Weights of a small mixture-of-experts language model, trained from scratch on English Wikipedia.
Size: 13 layers, width 192, vocabulary 16384, 38.9M parameters.
Experts: 64 experts in each of 13 layers, 64 SwiGLU neurons an expert, 3 picks a token, a shared expert of 64 neurons.
Training: a variant of Muon for the experts, 275M tokens, 4189 steps.
Below are experts of layer 9 (counted from 0) of a mixture-of-experts language model. Rows are named router (the router's row for the expert), gate (a neuron's input weights, with its number), up (a neuron's input weights, with its number), down (a neuron's output weights, with its number) and show model dimensions 0-191. Each number is 128 + 32 x the weight over its row's rms, rounded and kept within 0 to 255. Numbers have three digits each.
Before each expert's rows: a language model's description of what the expert responds to. This comes from a sample of Wikipedia text that the model never trained on.

# expert 28
It responds to: Word-opening pieces. First pieces of split common words, usually after the, a or his, such as arch-ives, Arch-diocese, reb-oot, mort-ars, gu-.
router:174096122122111130127151100154132141099144133135149196167189118170132094117117144128088106099127136089127131135097144134118104176134093174083118099142089185098156126146108076123100107127179085190051088189177120096118113141068078117110139107131117120174135131092074083105136104143156183116164137232197107101150121146063124153063125117146167094180134110185158106148170145163167129106180097128145142117081143094130126096180156188154122096094139151105094077125056111127081128139090113131128166140144163107077167150164138123153128161113110097159085063187158102155122123122140094115
gate1:123101117147179123151114110098121127175114172127079125121135145098158116050131040100115078104109122193098126133128134106129174096084125109162131171086154043095100117121109122148107120111199081105155131125106133167113158136084136132124127128114080146216143141106107134039101156130123155112140133129049108146170076152192090116142112126130154085086146118147107091103108115121154163118201105075126118106154133078129068104164152129141142105121116129193158046110090105121111070143132125090094169145134130113102149111091084126181075086113112145122105098101117144070187166106167158174
up1:124150111178097196164182110106166126096119142117123151160117166137132155127119147132151161137086158150073201146101200087110134141154110095095159086143115104123169103165150078103077070132086153203154109144179081096070115145097091114091141204103184137128134106111121107129127146106168091134206087145092071146114127151152071153086130109193131123172139148164187125130152107095078152192152149130152157142131143083092110148118130142104167168087167125065077144151124131130156164155068145171129113094120121150102114160125146109173142095117105107182117108123128178093097095176080100169
down1:151167131119105190083096134089102093134157176133083153109120129097136134111123148138173184151101111136105155073156078115147136145148099130085111179102141185199134149113158101095117110124145068138201128181195155125200145155138129063138119158121117096117105120133068122200177075118108132160121102133119087114136090166172143146126186150136125122172092139111112166189148111091156180124141112085105138066089137162124098145052167100092174103088141149133121155137132125081120095135158064137144081144082174096146186135134141123151143072061081149088189112143104123088107121088149134130

# expert 57
It responds to: Subject pronouns. Subject pronouns and relatives starting a clause, such as he, she, it, they, who, often after where or when in biographies.
router:148153203106090119112146116090143166092172138147192149124151089137117043102125145107130155126163098123157119127119067068153076135112138072193099130140127197149096105139100084086041113221196120121143120125150137149145065115115146109069125116152182100157152104082150175101104108111127153161125147186090136144158123141096159107078153129121127071105108115160123150122079127189108139105092112111113132100140170083113116108133166160126145087142141143098172109084100151155118108132112131140107089143195225174101115118176169127136131101077117104143146136149114112115150178156074177131
gate1:124101153138153154122122126116110151111169152088133152150164060092155081092142099086131084156160052150168200161133114149162153108153143110157076102135098150124126145098111166119146134181090107117147163140114144110107107129140137118108105157106147133058121076125183131069145117097094181143108146126099127096138091071117159088149086070127093114082077231118112118130099103123118171218127116148124162172149126160169178130104185126146106138148142170105159134164187141153080093216178159135131148127156130115094086151101152150160095075124145208133135067095125124063120116141152128107
up1:167076134197098110163161125143118123100120127128110133161063126109135129205130232061132141123144108122134105146110161156105155148127115132143106155142143113046100105119143138094176193149104189049193143142042143116112081104105106129103158149131135150157113140146120149106113145206113140093102115169188182068141165153189127148115104103171108121144144149148147107191084166158122125107118080120185114146128114167187196156095165139144151150146151119103157112122072043103135086129093137184119071162139108151139147144108162148132109133157150127126132113106133135122119088108137151073
down1:176111099113148132109104137114126124062153151148121110100118124123138147171123122136144070150079083138172141108125121154148120061151103105147171141093160145147158113088102074115148163106125110146200114168113139167094112138059119105139123126155168168045170132159197184099166158144139137128093145092139136130173165169112102098134177114152110148163128169099156130131151115177081112089157199133103143110155180130140132118159201126145073096137175088145205132174145190083127136115116140187048075066123148110106149169185141105127092124143140099111126164099104074127163089115127180069

# expert 50
It responds to: Empty table cells, copulas. Blank spaces in empty cells of election and results tables, small numbers in cells, and verbs like is, was, not.
router:160158160119104106101164109145134139078150156085147186145154108163164114109095128091094138119172146102174073105161145108183102159137145133129082110119128178165156112096101125138141155158143109184079100147208115116176157146149098116147129106142119140122123142062125080136127093091140172137109054181162108150150161159146163122127167114131121110143088167134133108195170097168124185091184043139146144101043137087160137117165160130115154097113103116116065063104117116163106092148134107109116136138106186152087087088191139152168119120065129083160104072170153103064068160117124112139
gate2:157096128137106140107142095086137150135164109158142100181158127136112096144200151098118106083067096101069159122172125104160119138113085078106144102072138169143150139098135115108076109078147126156139167152126119180111170188058091070107128128110105201133222119084158146168104110073187109122124064115121126161168112157137140114108153132141141148178131174109115070148104086225105098089138093110169111146174082128106143120088089178202123106132103153100104148155121126149130085172132149116137092191124092135131109167143131112147128066101135089133139189184123171138108130150099135149
up2:090103123146153140073114188148158184132163172100082134094148106177132135132155084130109072102123173144143194118112123150098122095072166158119128101153151072134140147170130165095160115132062114162062113095125121088107136077108135144079124143109122052068116095089151116128171129114091131124133135139116068128092105148106153095175121139095136094118139178137131189141107139092132091128180107113093121139157191055099138154129142156087093081121094114164121187109197049151160162071113116119143168105118117122124146121160043144173113169106115074109183126117156095130085137112180113076
down2:123151157122130078127153135095164143089159129086189066107127174143101249106130160140123157067136122118148181098160145128110142159110128116132113063111157148189152099108113130173125118111119112133164143122140107155105076147083140119089128182175099141117076092083109100142110056107111158077121156166183097162159183130051104120023174170156110086119062140115097125136142130092116117124077179111109111142122101076100092159119177087093113129163106173173161136133116098077130071103153138132060145120129164106137110140140124148125151094128147128163158129081154150116081164105150146136

# expert 53
It responds to: Verbs after subjects. Verbs and links right after a subject or is/was, such as refers, came, according, premiered, and table pipes after names.
router:131139136133115089123162115126117151105095143149136165148146122174145109084097124111107134146180139124184046098135149120142099175155100161108118164098128184183168103119094129120120182160157078196086121186154075153174167156108129128156135115148126135133109161087161077116118092118150174139141096181163088158145113160133166138120171095133112078174116133171146144152170088133130184071192050155138172143071154087155152119146143151150148070099100151129069096124110085184084101128120111111112124118124182144079142091182131145154109096061121074116120049193167113112077173130110115120
gate1:130089157108101124087121045107112168198107124089169109075155077096118123141132099096151071117122102185126102123137147162068146094147105189145117174120203084176142153112109146090152159192117147181105099203129107169097157133192079106117074067070172094190145167096129190107142127120131180147133088110093163158086127139065125134117170149119127147131150128153120115132147132112163140095125105122100143145114098103119111193129145134137127166140150067075149142089131181135138101136130120147153157170147152162107183143122178102097148115131113121119127165097214112151077141180121159147
up1:104153144139162121047144131179102147065135086131100161163082100174141133116089185133165134117090116061110155184139102124127142167165141097165160139128090133135143117141076174074104103101200077065139177149142137105111133200108127137182154127156098190122083084084144056111163120096102137087100075094118107128140159138189112097138142111120138137103056151103114190118163092155130112126137156103189135112139125203170189112158125148079124170118072140139128110163111099148188159110073103108152073135114092141102127116104104140135149146152135121094146107130089114205111120140097156105
down1:095120143140089125104164120089133083072174054129058145106160131118123134163091084140111123145071083144130102121107157112106118140103206146100076118112090131155148146115159123148102137072191184101074084124043103101185224134123108102136126112132144191186127138121094091131170151134109143095128171148114112112094067113128180138150103124045141094088065098111133144143155175114068122148155137140102108113098117097137118130127102137186120124074078135127147086184109090112091137093153142119096097152100110091121189075133077140135130097140121128136127098126156091129077109163171096079

# expert 44
It responds to: Capital-letter acronym pieces. Capital letters and pieces within acronyms, codes and abbreviations, often in tables, such as NME, GLAAD, OAG, FRA.
router:149185080143141124032127146096100114109091125096127187126124061137246104125159136146114092066137165143123155139133136132161114135194174139095131170066095129103128117171151085165118151148114072213106168147149112132111160142141132140079118125114158155092184138146151106155107109133127190133109157142135163156180120112073136092100103147214118098155077154165155108164090083143126125122134128133117147112107121159132163115159147181154142121074159128176128106067191099164097126111156118097088117167092145150119128135186132173142165166136140091102080128107129097118128171147074185144
gate2:120149118127112116084147120073081164139114135069129108099101109102209111147151110123150145163107143136165106102105118130126086199170207162135066183134123136146139104067135166148200105135143131139081197084091081103093162142107149172160145109119156140132182113103078124146151154097108133132083120173142109106097152147116151198112108168105079121052056124136115162186093120135102095172135163134151107149094121171143202122099192150105068139144132196162160105139169137119097124118172084137098145181146168155083119151087112158152147182146119123135152113106115157139081099144153151172
up2:127102142150137152140108116135146160160091168130131140109134188131107128140130172125167106125066126161102183153190128109166098113122084126165120137109132140139215099065174082132195174105157107159199107081171155148153194150153121187152114120127089129205095131104110125095111185162141102157115215176186111104065126139123122105149175128157123154101169097133123131112173178101117044112116149097175145099143113157131097149102095145192135063115156136188120135121136152110174109086142118138120094126119087138101107146129111134066077090151146065123090108077153101156130131112123072145
down2:086149167171132144103142161159115128138149100173060183143150109091145106077142084163120121150148159094103143123172107115168097055153128056116162167125105152065104099153134135114152100143161138116112133128117159057040167158136108165169117130193163101132092118135125164086181116151135172087110092123133146208171145093114151137146135131151129177145114116142126123184115142119120183099139133148155128177078084166143144116218180179119094184153178130086083172144155126101098161135182090115157147140163076114150183163138105076135135115124157091107155151072153135108162141138147164091

# expert 2
It responds to: Word-initial prefix pieces. First piece of a split word, often a prefix like mis, un, dis, re, pl; also opening quotes and brackets.
router:126146122155165103134119073118146198075104158153140156140172134172150094078092144152086155104158124018174124127119173103112082144188107175114100099089105134134205103132088120182154142188123104129100131138178126167106154160083115101104137110118107120155081118126082107080108127091146151123150053193138149132160148120152128149144142159124132130151050129130152155135100149120122120079171082171127187128070130078166159089183167140169120094125130126131101120101120129160118142136076077124106101127180133150058138111169089141122121095087089100133057074146144056146115113137087141145
gate1:097107117147108093126157083102120150185067181116106142190161127153190126136117094171187168113110178101091116171090130122072130120184109114156133119148169131081095150038084149149097107082115100119117160122158142142071165123066121158189102082138096125194115069129125102215154105108096114150121017140179129141106141161110160074147108130087146166144158179124156111128152102175136110140137105149146084154121134123123144134170153127135119117139107077158107095113122111203154074114121133140133096159163128160134123114174115059130158149131121135124125095149126090141148116117131167220
up1:120111127131146136091106102123130137126097102052174126150129136162107118103134123092097123176126111174120160072150158128174122076087139105153098146074140084111151113184121169123142100157045169111130096102086093138165097139098207123123151092168151104128141166162159129182128098183167122140035123138069069152167096162064174136148123100120119120161118172162126152163119110091141180041133067161150182101103147136108133116133153109107146145184154115091127177127193162101138120073133123159227131101119134148124127114078126105153151138061125111185128087124140120149137128176152159119
down1:135094134140118142162159156132160164099123079172164165098163109122135138086125135134147144114173154165152164117153098089096147135144054103114104110202160202160137178141091095084147140169117180075161173137127147109098142146096082175086142207061169141192148091128122141092130122073113145155184146161122121126154132099117123080135166161178144101162162073220094152166156151136095101116135140106161073079151141163130160082151072099088116124153123139147168081125095121105086083146100126112088140139138067117175147148149132150122113168162192183138143130127154160096125113159083171151

# expert 0
It responds to: Plural-quantity and group adjectives. Adjectives, quantifiers and nationality words before a noun, such as many, several, local, British, Notable, cultural, and adjective endings like -ical.
router:103099123136121091126186104136126165167115147152096126190185080147144106052116100110138124119146133118082108112113103150208125168143084140148091134124097133166186106140138109146103102118141132160109113172121106182163120179160140106134113115130164119144132090148081091158139121131117208155134118165075111178167114168086121152108200153234119137112140120150211137139176042108134129125146122085132114100124122085127139083186145150135152142107134195189151100138128077143077086151160094147125119205137148170126118103135152110151105166080107077100102071156168109100108195122148137144
gate0:104168099143171110111072075100117185119177169136102169155164129099113089148210084124131149102066075153121101120129167143117139135144088091128111107148092104151160109123090131173159117187235131095122117126129071142176089118120113103071119098092166091088126096141109137165109152099179173141090172148139161063090170105097028172107169112168110173171173153197185141141140173107163151103085092156114095136160112119118123124113141084124133105138101146124136096140144070151137128131144100135065137133105078135144122102080124105145085147130132105150192147149114104168132170147135162132
up0:129073110103122111078132120098110100112070176139131106087083115177156181181078104159104119091120137138086124160084053101145129136094134085126181191148148165112127141096124128142104166119123062148114176069142104162096143078145136051156117098107132108127104146159122123147184104126139118151151151106088078110065103087158196140145102098148200100065165078132083141136145113143139110118118143139193180171076133094094099078111071166058105101153123137153114147098140103171126137141108115143120148079059125199133136092136123079101124128183119142156130156158083143101096163121107116092
down0:113131120077135124150109136140049147148136180158138142135035141112188156111147157054109164085077089056097114127134137185063124141112114121103072136105095133149144198090119145159141171133164100153144155074158135090155090136160115091086104131160153083124095142130129160130165151145148159160154139119078090162145087129133137060183188111121165155146112068095087099097122112146138134130104145139082117092128160088159118095097116116118117151145116105080152178074190109184146112165113124149180130078053130152146129105113093145096054159106180121126181088124126110180115108142120090118

# expert 60
It responds to: Locative adverbs and career nouns. Adverbs there and here after verbs, pronouns him and them, and biography nouns like professor, politician, war, Award, decade-number prefixes.
router:155160139092129072089149122142116161128115190126127129151163092150103074104123135099119098139166106105206101115131156110104086182138150120120110199098140172175161072157057118130131145170139101172081114188162093187152141112122131123126116101144129135132111161125115077129115108138128150113108085194124151139101102128117153129152153111197115087130115145128180136167163137142141202120174067175136128076084155118135092102164137163152106098072081137147123146056135107138103167111098114132090174192128134154079056109147102139176126077114102120159106066159148051104072200145150113112
gate2:082196145126109146118161113102110206138143124105157126198154168168122075135109140121153141153147151109138095079107074134144142171142192135100137124117183124095145048100081126090161131166102135093169090151144073130091111065135111133133074168152169118141166201148131094103128112161089131097154150103070126168071147120130137089147133126135097095071081132127212142110151121109139114161137120152194088107134131117128085149105174175098101142183109089149112134167160123082130063131099139119087114190125120130156091097139133137148185078132164052191083075121125155103127116148130117165
up2:096184156125156088118101150078102103145091155137081113157161161167102134102142131151053156094133109145104084156157131133158153159102173134144129186063163087099164160118071155122112123131118126083095093146139161172116117170118135134028106128097117142125137085146128168165134096132142137123106141108187119173078098112098141205107133116102140118111106153133128164086135139136132186140158154200145131099082114112165115139108130136146120086089089182122103108174125097145125013182113127178181060115150131140111036124142122111174142138122090099072165154141093121109155123132085090189
down2:107141143169109133138055106161127061163135108098130143136153113187128120116094140107150174163158155110073147160134123163074106131199198099126136182135083131131139108129149132139192107104172038145114144131151137101159147112093140107089146134045078154088148135109124090117092136102214135107130122154170111110108140140124138111118099079088106164188096116125185109091135139069089142116090063099098156103135093137128123093124117182163123137130163065144069153129112126126206195105153115107133135134084131103194173119100072071141151114151161134137133108143202124154155104156155082125

# expert 29
It responds to: Months and first names. Month names after on, and given names or name-like words in credits, tables and lists, such as May, August, John, Tom.
router:111157119154157092127124086111072142122186103149117147156181104145111067069115107150190149083148175138141138091165158083080124146193128118163139164109130148118163073100088099085145124125125095174087091132141093140120119125122076077121090122065095159184124136080122112121137149084160114094120108152135169169173184136070109152100142112154093140154107103161192085115193134110156168068151119148136161062140131088124116115155158095152108121089099094155156086111121095115147122138130052086115158153148177157063125091190110113183104155135160106163169099123183117121105185156138109066
gate1:086119166074091115102125086120060176120217130151132069137080139171148048120124128083095111136118173089146114108107188124126073140138145109122141094114111110192164091144112124118151177115140110155099106105119120129053117104138145166148090125101219109151120118110141109133107091117157124099168165106126096171051109079143130108126127081150138123086126080146148172126103127206145098096100097097136094152136137134124189128126181086097135163170088132074172089100115123171053143154193173103156131157092091181073112169105137143132153090132138148166106130164118149112159146102115106083
up1:143102138096122138171125150153105105115127168144101166129128111112089170160064121172041095154142083119122091104046120099134063131201147125101133160207117180111118143181132144169127113156169179125106139129146129104168176085151161101159090107124106103140150094178161159148124097168101072136098093125095075123080127091159101061135143173135145123099134060138052069114145075143138085136152115140095130191147136156092108131102084127142117131141107156137126139158117136169146088118113151134096089108139152116162155185086068107119161085090141119122145080120065104094129110085071161189
down1:124151120203208130092126114161159111153158191191185101164103134113125136159144164146152130094090148131215134131119100118127136089112131084133124095166142168149092059110161160116101119141142141097138158147118171097102136146064179093027126135101157111108125136142136218144083178111156130134167105143138126109127120183132122069136156131159122124175153142136096122121116140178138181086063104142101135131187085164138098134179121150112145121111115109178137120079105167131105095110123165153151082050170140148130167171135123073171158107172095059090112160127083169107145148103107104116

# expert 23
It responds to: Plot verbs, name fragments. Present-tense plot-summary verbs after he/she, like tells, meets, goes, plus n't, and middle pieces of foreign surnames and taxa.
router:130152116126124084103149122133123156081089132121129179160148127175156089113119139117094119145183124112173073129151107113135125165142091126130137131098105179168164101132068096141130137145160105198095143169184061171172146161152098115158110094133127110128109122070142107109161105110131155156093060200178105171140129151094134127126147089120125091157090106185142100168150089153173146074189057142146143131074168126151168108154149162179150092091103109118099088105102103198113126116156107094091129137127160147093131096193136127191150095053108077140100050180154083094071163126139115116
gate1:157176103130188120132168098076150105020093125168139129126119146184160088176085125148111108048218119187162133159151178098118117174131120136145135198098104126170173076131143133124165168165169155058076161123083084120129106068107167139138116129147082127144146115141104076109161166168136064133172133123125146153114109116116130085171180104151105169124136144135101122154122084136072095145151183131124106191124109132112132153113148182137131122146155087156063151113133136128167151088149115110049126122166161105127129091150117139153163155098100155109117153163084122099114110083076120107
up1:120162136162166182057101145147127070142143099096139156101142084118152176109111124099129148131130142100082149094085144110154098066107152120094099166142070127140076150109110164139125144197090136174079171117085142143096123123161100105117200121117106162181090146161135097170109145101135110199101150131139115091145136119159152163119127072130092142182138106142077174102083083095127169157135089143119121083130144116108147087177196144144128102116103161142142126067070129074107181125106148113142054126131124128108126133126112109140186174171080131125144066124098129172167116117173132002
down1:115151145151155104105091109152112106183106102101082135081071145187163070058148128113140139055168093155129145111135146119100122091120146137160120148091136091145110080135142129149184150125088146176115144189150111127162121100177080075167120195144074049187169110110150088112043163078114109126106083100102102113160150150146140131166199118156138113160162139118172117110170142140109115054080125089142210160143138141113102107151158156156167080162170142087116132122078127157086137166099107115105105130105116119168134108139173111108098072116166173134134111056164113137131161088152132123

# expert 21
It responds to: Place prepositions, infobox labels. Prepositions before place names (of, at, near, von, de) and field labels like District:, Genus:, Authority: in geographic and taxonomic lists.
router:133154147144111079107162143100106152083117147092139176108134090153144087099100140112118115143155144124182083127162122121173093143144120155139129165112153188120181097107090114130121124162169108188107101151175089132183141149133065100112140082131133126106136152091144080141163089147118154168102094173127077157156147151102145179120158106143107074136125141146170134185184086137152193070179053157148147115045136127092139119144153150144133076074110115119085072117129100173094082124098143092099122123098165119070095104198142143183137107052101064131108091177141125080062126118162111093
gate1:136131135138161094139093097140156186156159184088053176123146164128121113118094128077165128084147095109128150103132112147131159091110117144142121158150148091135121166128069151128145100121174112133109173150111123194111109097170114154135149146123106124025043086112110147124102117083123164123104096154112132154174085108102114083145165155167113092122176156147121166062127102180148147118164121116133142079103135152186186108137121115186174155143075163158144134109185153126097141198096079083176153085122102143117198052125107118155138159095082130103049108118084138147105165156122080106
up1:124103089100138098075159137128099139172110151208084133157102168182131084148095141144114139171156073136054134140126173112065132102103130155072110135136092109105128129149125149101126070065176170123129146139135103135108157165099099166146161115146178102196151124201159156062067107117121196084121113130140089142151139121079093096123135112181110139128118142157136144099093155079172149151070166188169175186118137083108129136156093116160111105116150132121151123120108155102099095105149128090148199131130182083042128164060119165113134182179162124104126090112145121133102154127089112145
down1:116106081148143146115156144093194109127176144161101068172126137120165108083119145117120126109100084116152130184096132136047145110142160107148163149090163086139137070105121193098199052114148105196161074151131136135126151198141132151124173087146105122158088160162103104151142095166140152142112149096093140122123109133133123127080093175162150141088099107188131132053169095097104124118181156146203168096115115090104146114106090061163108170134140148182071168118146092126196055188110148134148140165124128099104155119116127170162121151092156157116149130058107129169137129104127129098

# expert 48
It responds to: Years and ordinals. Four-digit years in tables, titles and season contexts, such as 1983, 2012, 2008, plus words like first, well, more.
router:141081130115101126114172117159150211168119172086108168213119114147168119104128116048096199092118095069124131137125143127128131147131171118111124123085108146148104168123153170103098101110163073175134151137133074109122178120132092118149118134127097108169143074115121091183146143093080184178141146091116144170177053137150085046113127178158055116164100140125118109140170151184121147135128134104151144112095103132134200110153155175153166108147091172112130142146132123122101137152117075107106144155118130126081157084156212175160145102099099146120128070195120089092149167164138122144
gate1:116135117140130139146084141132140157133144101155146098169125139078114109108142133100161104129101143082150148175046104130150099136200108110156108108109130142164136199099129149099110151092126147139145099113119108130111167129101185101177125136131159139088104140161178066183167124125082158114114171127126137152130185142122128028077124055089123117188129073089118069115155103124134193126138167182134159078105209101156139103084200140117145125156057174165078154110115167118104156167143140114105165168105152178122122090154141145190140129114063140150163128109187122125203150100162117130
up1:190192208142173204087206111151168134107174114164134094126130075091154119109149113098141070132185128130174132165099108170139127168111125116155116099162053131152069161092122114102103149096122069137127124138058114164107112136087087114108195090148147101121121174157178077148181140173092124158120102140090140142134132162169162085119103148103131103165095122144153094116172148133114184152134162175131100144143136069091148130110181156133070107134085159187112085130129099134108107172153144071140091141115097131150138160112168095124139089140121160159128125140120089080188088149176135093
down1:124145115101178085154079083155070072091093137124110133142167119158151095104102155132189159097157110149165090134125127151133127135109194170137165112176124022091134119163120143127063088056184134079162157134137107124137111184194158144133079130154075165138118131136135103156146097126142179105154129140148098087137139123094150118137104152046099129192102113101106160154083127057132124142139135126127119143090131097117119079110128116123119100154044109112141126082145118056149121156073165159113154144131195129090117165112152117152138120135053188162182179178148164151154153127142115122

# expert 22
It responds to: Digits in numbers. Digit pieces inside multi-digit numbers in tables, coordinates, money and statistics, such as $14,1-50, 78,-60-3, 64°-12′.
router:146162113181165163086134120139147176102122152151138187116122110186154133135061097091132144134138125133105103099165151141138070130134111149104119175080131119156144095054108147162098126184110108182107154179115087171107132072141111152187163131144153157183091156142083101094119093071085131164168108121134101149146119169135185088178170108202111078142098130119132121169091166128161174139115155118146152135087126126113155124184154165165157134065150172147127124121109093157095133157125130101061142147124155131065122101182102162131182126097141101171177154137202097074045185115134139144
gate2:133118149214156152195152128091147098134148131117088133160120135130185073147168098118108126093094130147113153124121160130086107129178103136156111162187163161152166080125056117134142090116137084166085160131158103183169134102142145144136187106130084201146086132159153128087072054163140150142126147097135178145179140170171126128120169122136193156168099101135101143204057126120159129177109136172122112103102156121101144148087109124181129120100152123120178079150136161099110121121151114064183081167083154170148075108173165163116114153119134112140170104068156065135145141145151166156
up2:168180115168172232081141143125152123090166101167135180171113132160186125138151145164110101128021136125120109070128130084118158112107132061166107074115113128118108177092125076072155118125196160112093131145110148123182131134105139140115100135108111159108102128152114151143085085141155141114144104137091135164113134149085137120082119151128123154147178115138105097179134106148129152176148139159162094136107127113120163062088097108106167115097148095119112098125086166169179109071085110178117088099134095197158125129154072084115197164116096196178167155107087175123161161123140106150
down2:032128078152115142076063136109121137189180194129151095161102119132162129126098148185090118168195167111155163118189112137132113142146152151188140091064093067141168093103126092112136129088111161094113148092040147082123179108106105134157138145168109094115111157189166177131154122094086091157154092117167121143152130121070125150171163146107106098119131140134170122105138136099158103159164145122140105160138101173109162107114117155078188125162143116137074124153139183155151135125117173213149158139071114139065161125148127098139148162085149110124125146130104149095128152136043111124

# expert 18
It responds to: Non-Latin script bytes. Byte pieces of Chinese, Japanese, Thai, Cyrillic and IPA characters, plus LaTeX braces, slashes and blank spaces or empty table cells.
router:130140156141160078096154115138142158094088145128133194129167109174149128096090134081107165154137134118165073088124143127137065170163124153098151099087109150163119113098111110127093151170174140225057136137180115154141178162161109095092142106124152143110113149121155112140145111084154152166106132191125081163170190151104162090105171105118133107166120147181128102162154147132141153133172049189162182124064118068113115137152140147175127104052070123157078137066126115174119096156099105153096108115133143142137137081165143137143132128083113100158101087193148079099074112174111129089
gate8:159106141125074079152184095126099192152077166143119145115144121177166113139044128138090135076077162158122145121110207158126157127137064119077109084125163088101154096141110130089136095173098138140043116113144061168142161159132105105150081143087149081150152150135181103193140127096122136167120140107147126128129166117120124107152047111140098064144152126122125103076092144135166140122125123156111126091146077117155137131093169093171094086105152180122142198128131135146100089124091106168143073178096135159131100120123060127076103142174058173147124084155119111104121076148125120089
up8:109095168159129164144147162111119062179161145124130133124154159204120142092120078146087141193130142185136137163123071114115129100094117136111102118140163091180101139159064114101150096167062143064105081108129139114175146136137153127130115071123110151141132164103087165094095093152159118128129086105128121116101141174090138155115169132122086151081183133161154115201104108076163137175109159126142135132118126123122128111111087227088164143075081045204110129111163117168125168110178102171106171133128125139095121111164102149161138072126106164095150151117061154196134125095123144069
down8:161069130119104125107135115140130056137103104090174255116145102157138045140120122132100147133162163103121082079125091153151110170154120105102127175155187155102183153101127129111136076162173183129138128073143132130100117120099099105077064069076131128080190165130096098122144112102133101140189116130151112087049124142097118144139125154189153125150152105084147105180134130106171140086129114120125133120139129133157108127086099147068171125092155079086085152081159150129109121142107142122145131120060122168145098087213143115164079092115142117195124160117142122161137109163146116164

# expert 15
It responds to: Mid-word pieces, taxonomy. Inner and final word pieces like o, ic, ia, zz, plus Species: labels and commas in taxonomic infoboxes and scientific terms.
router:152109157131104068081191125136109158096144170133143204166154136173145106115093130109122099174163138081165104117194121121132107126151137133163134142104113172136161096099076108134107142181147114192102097186186098141180141180148114115149109097158163124125103141073119075133133090120119157173110079175133106165148124131106147131124150104137144078135119118148151147183162105147164174096180069120136160076067137076098147094141148156164162108085091137132115089124114109182089069130100113093123123110079181122106109077157110126187139115053102047156107078166172105100078174096145103113
gate0:154107114108154101098139100112126112088181153178127138149132147145129073096099110104080142100144144151085161133092088119104130116101187114126136108172132120126117123166063155097117132196111136208104187187117093090101140147145147119138160125115111144177119131108125130134164146158103114107100143155114161167061114079113142181131141041170146122078140144114096100137106075117170196150161138131104074032108091069151128093164033121141112102127106097173129100111116120107152094189141143172127075104078173105159107133104164125116074099093163064141140081086130116065094142140105159133
up0:119191132049067093097149158130089163176171109131157086104096158140112065118136107179150154149123094113111148155093094115119166079176124134138129148122126085175154176121173090128096071166104183139110138108107061168130160160145165140099116110094154153132137143126105129108148153190116037142107114125114115149082114096110130209113149048165164120141116176159135092122099108153084129166167130038164096077098143109144141107151166144181140105167090165150186167134123120126155162136123177069106130123179129130174100132101156135120159078114146195110154166096123081146122121097126102142
down0:159161102209108169156133059114132105135098147192093155118149134116090129219155146200100130124112141136176106146163099110109096093054147157152106145110058122130098158143114190175152152122112083123142096118114123183120083168143081161068131163191104174082099123101102093136169157140144156139121126177130111189137102163091127135095141189111131114113141148156104144095108095150169153119164152135100121133112148091100146151139125135170110191187124160133150101115092128100119133120049147154144055064128137111158105167084198092164091131112097109159149151148075145095174153111147105111

# expert 26
It responds to: Plural noun suffixes. Word-final plural or derivational endings on nouns, such as -s, -ers, -ations, -ings, -ities; also members, people.
router:160079135107144060131148079115127155114142177057117147165129162135125107119155132157065121054149139116132082176170178076159052115144079097096103129101105140130147129132119148074089106187133110126138118109154110139049137080156110100165146153128201126142160055110158127119143128138149105131072110128136107136097112162116179024181182086126148049173134112102174144196150103161120147103129137110113150120090153114152100130138149115112101107119144136135114119121154167130159107088060106106088160162115166087128105165113124169152096179151071103128167119098112106100081143187157161117
gate3:103194158110111085093100156103135172118149148148129128143150187097146081112150104139069147107191104114120116149147205117113080142103132144081135151162108120142196115121071161125112152132186108168136136133121066140183077137131109190089133118056123127181111093147076114130154122105134176146156122142042122156047193126150208085136185141101168130117137126131123146151127128099178139132073122094144152108148147094147078134173022126079148127150136136175153101110101123147122143104145102139128193153160137158137155148115114133111160086147165128062122097068165114097121133165116156115
up3:123122156149083159080158120081163138189115121135084140146167035080127154155182121081112158147096087167103100090094136147122144080072122122079135144152105158127125103114141103128150105100170110131160103147104180176148162064155154090111123089150241147151120100128100147154107108118185137093101154154144145129101158194106145104169138094134130151165121123162119156074105109101148095133117108163115159092077134098077133118179127164158161074170117154086129117179028185149135157098108144120143185131123123117176143175079132118163139163191120085090100178118101109123139118161109118099
down3:161045091162103099189134163132097115153071097090096081122131173155130175119148125130186135126086125075122197095125196140174080050124100157124123164114114119096097105137150139157109154139118105155112150133080118132137103093141082137197121106077125108154176159191163133093145139124147114154113085102179103125170126099145161073145143132130114118128116115137095153195137093115063144098139122111149107109151144079134099125117141059133134112123108127175163112143121164157084088153133206091164073085141152081132129083190084155120147104127166078128188158140092084145090121147102048129

# expert 31
It responds to: Closing brackets and quotes. Closing parentheses, quotes and braces, often in tables, citations and taxonomic authorities, plus some word endings before a line break or table bar.
router:123101127118115116122140143110125182107140171090091201110157116167156082112161120119100131164175129178114104122174185077122103137186107146145100172076115177205215079177131144138104118142128102162119077114152102129179135108133064088170103164137125146174125125114157101085150102131115148122136106103109121165131157123141127143122181135143173123179139172198149140122097164104137188143126096196170138098108135122168154103116157150084158127122097087153108138082127072173132066237111137142129093126106155123103157139138140127145136155097122081144077077123114054101102197169081117136
gate2:167167129168130159109149123087101139154150178106114183152146064160168138080146119164189143132136101094142099113100096065136129152187122090130137110076048138132134171124109103108120164087120124092170113090137194188149127149061140095095153100152118090205124136109068081118142140108135146126178135144118095050101145098098169124167128136125165129124093183117087123148119148146101166176143135143166161121144131172172099144096169176143169137152124090061068111165048129149077080123126112147125159137122104173112163142132083148171151171115177126133071142126159131119093118184129123191
up2:179157174189170072162138148111096131102146113161163146094093120144134140057117150129140155150172133143161103133132185155122099114154089098114115145076133147099117082134174117103145137162100106166121128065141088075103060078179161095103092136144114137194159134169122141142156157141162090161162093144116083129153079131080159187095127190124091133138143103174113112093136129131111165146119060123102139147195166159153131129138128128164103120152073111102113120156099140126125188071075099061179163084099072131110128053144109099073189134176156116136160153122128172162072133122171153103
down2:131164151208131158184196149114134106105131186113061106148099118081075145079125141113088091134144115212160098139140159171124139119096088106118075179120128131122164129088138125110175138129149091079141186104111062091175082112171103107132180086132075133170089082163118128160137104150142128083129155101138138162127091230184129149132198148095147147114105101167123094109113122094106143147128111111075128118129131116085093129063089134148188094124077151113167187135136169156130101111092100069140146114101124111101131090129103151127130148059188109156134077112145105138117106149116131178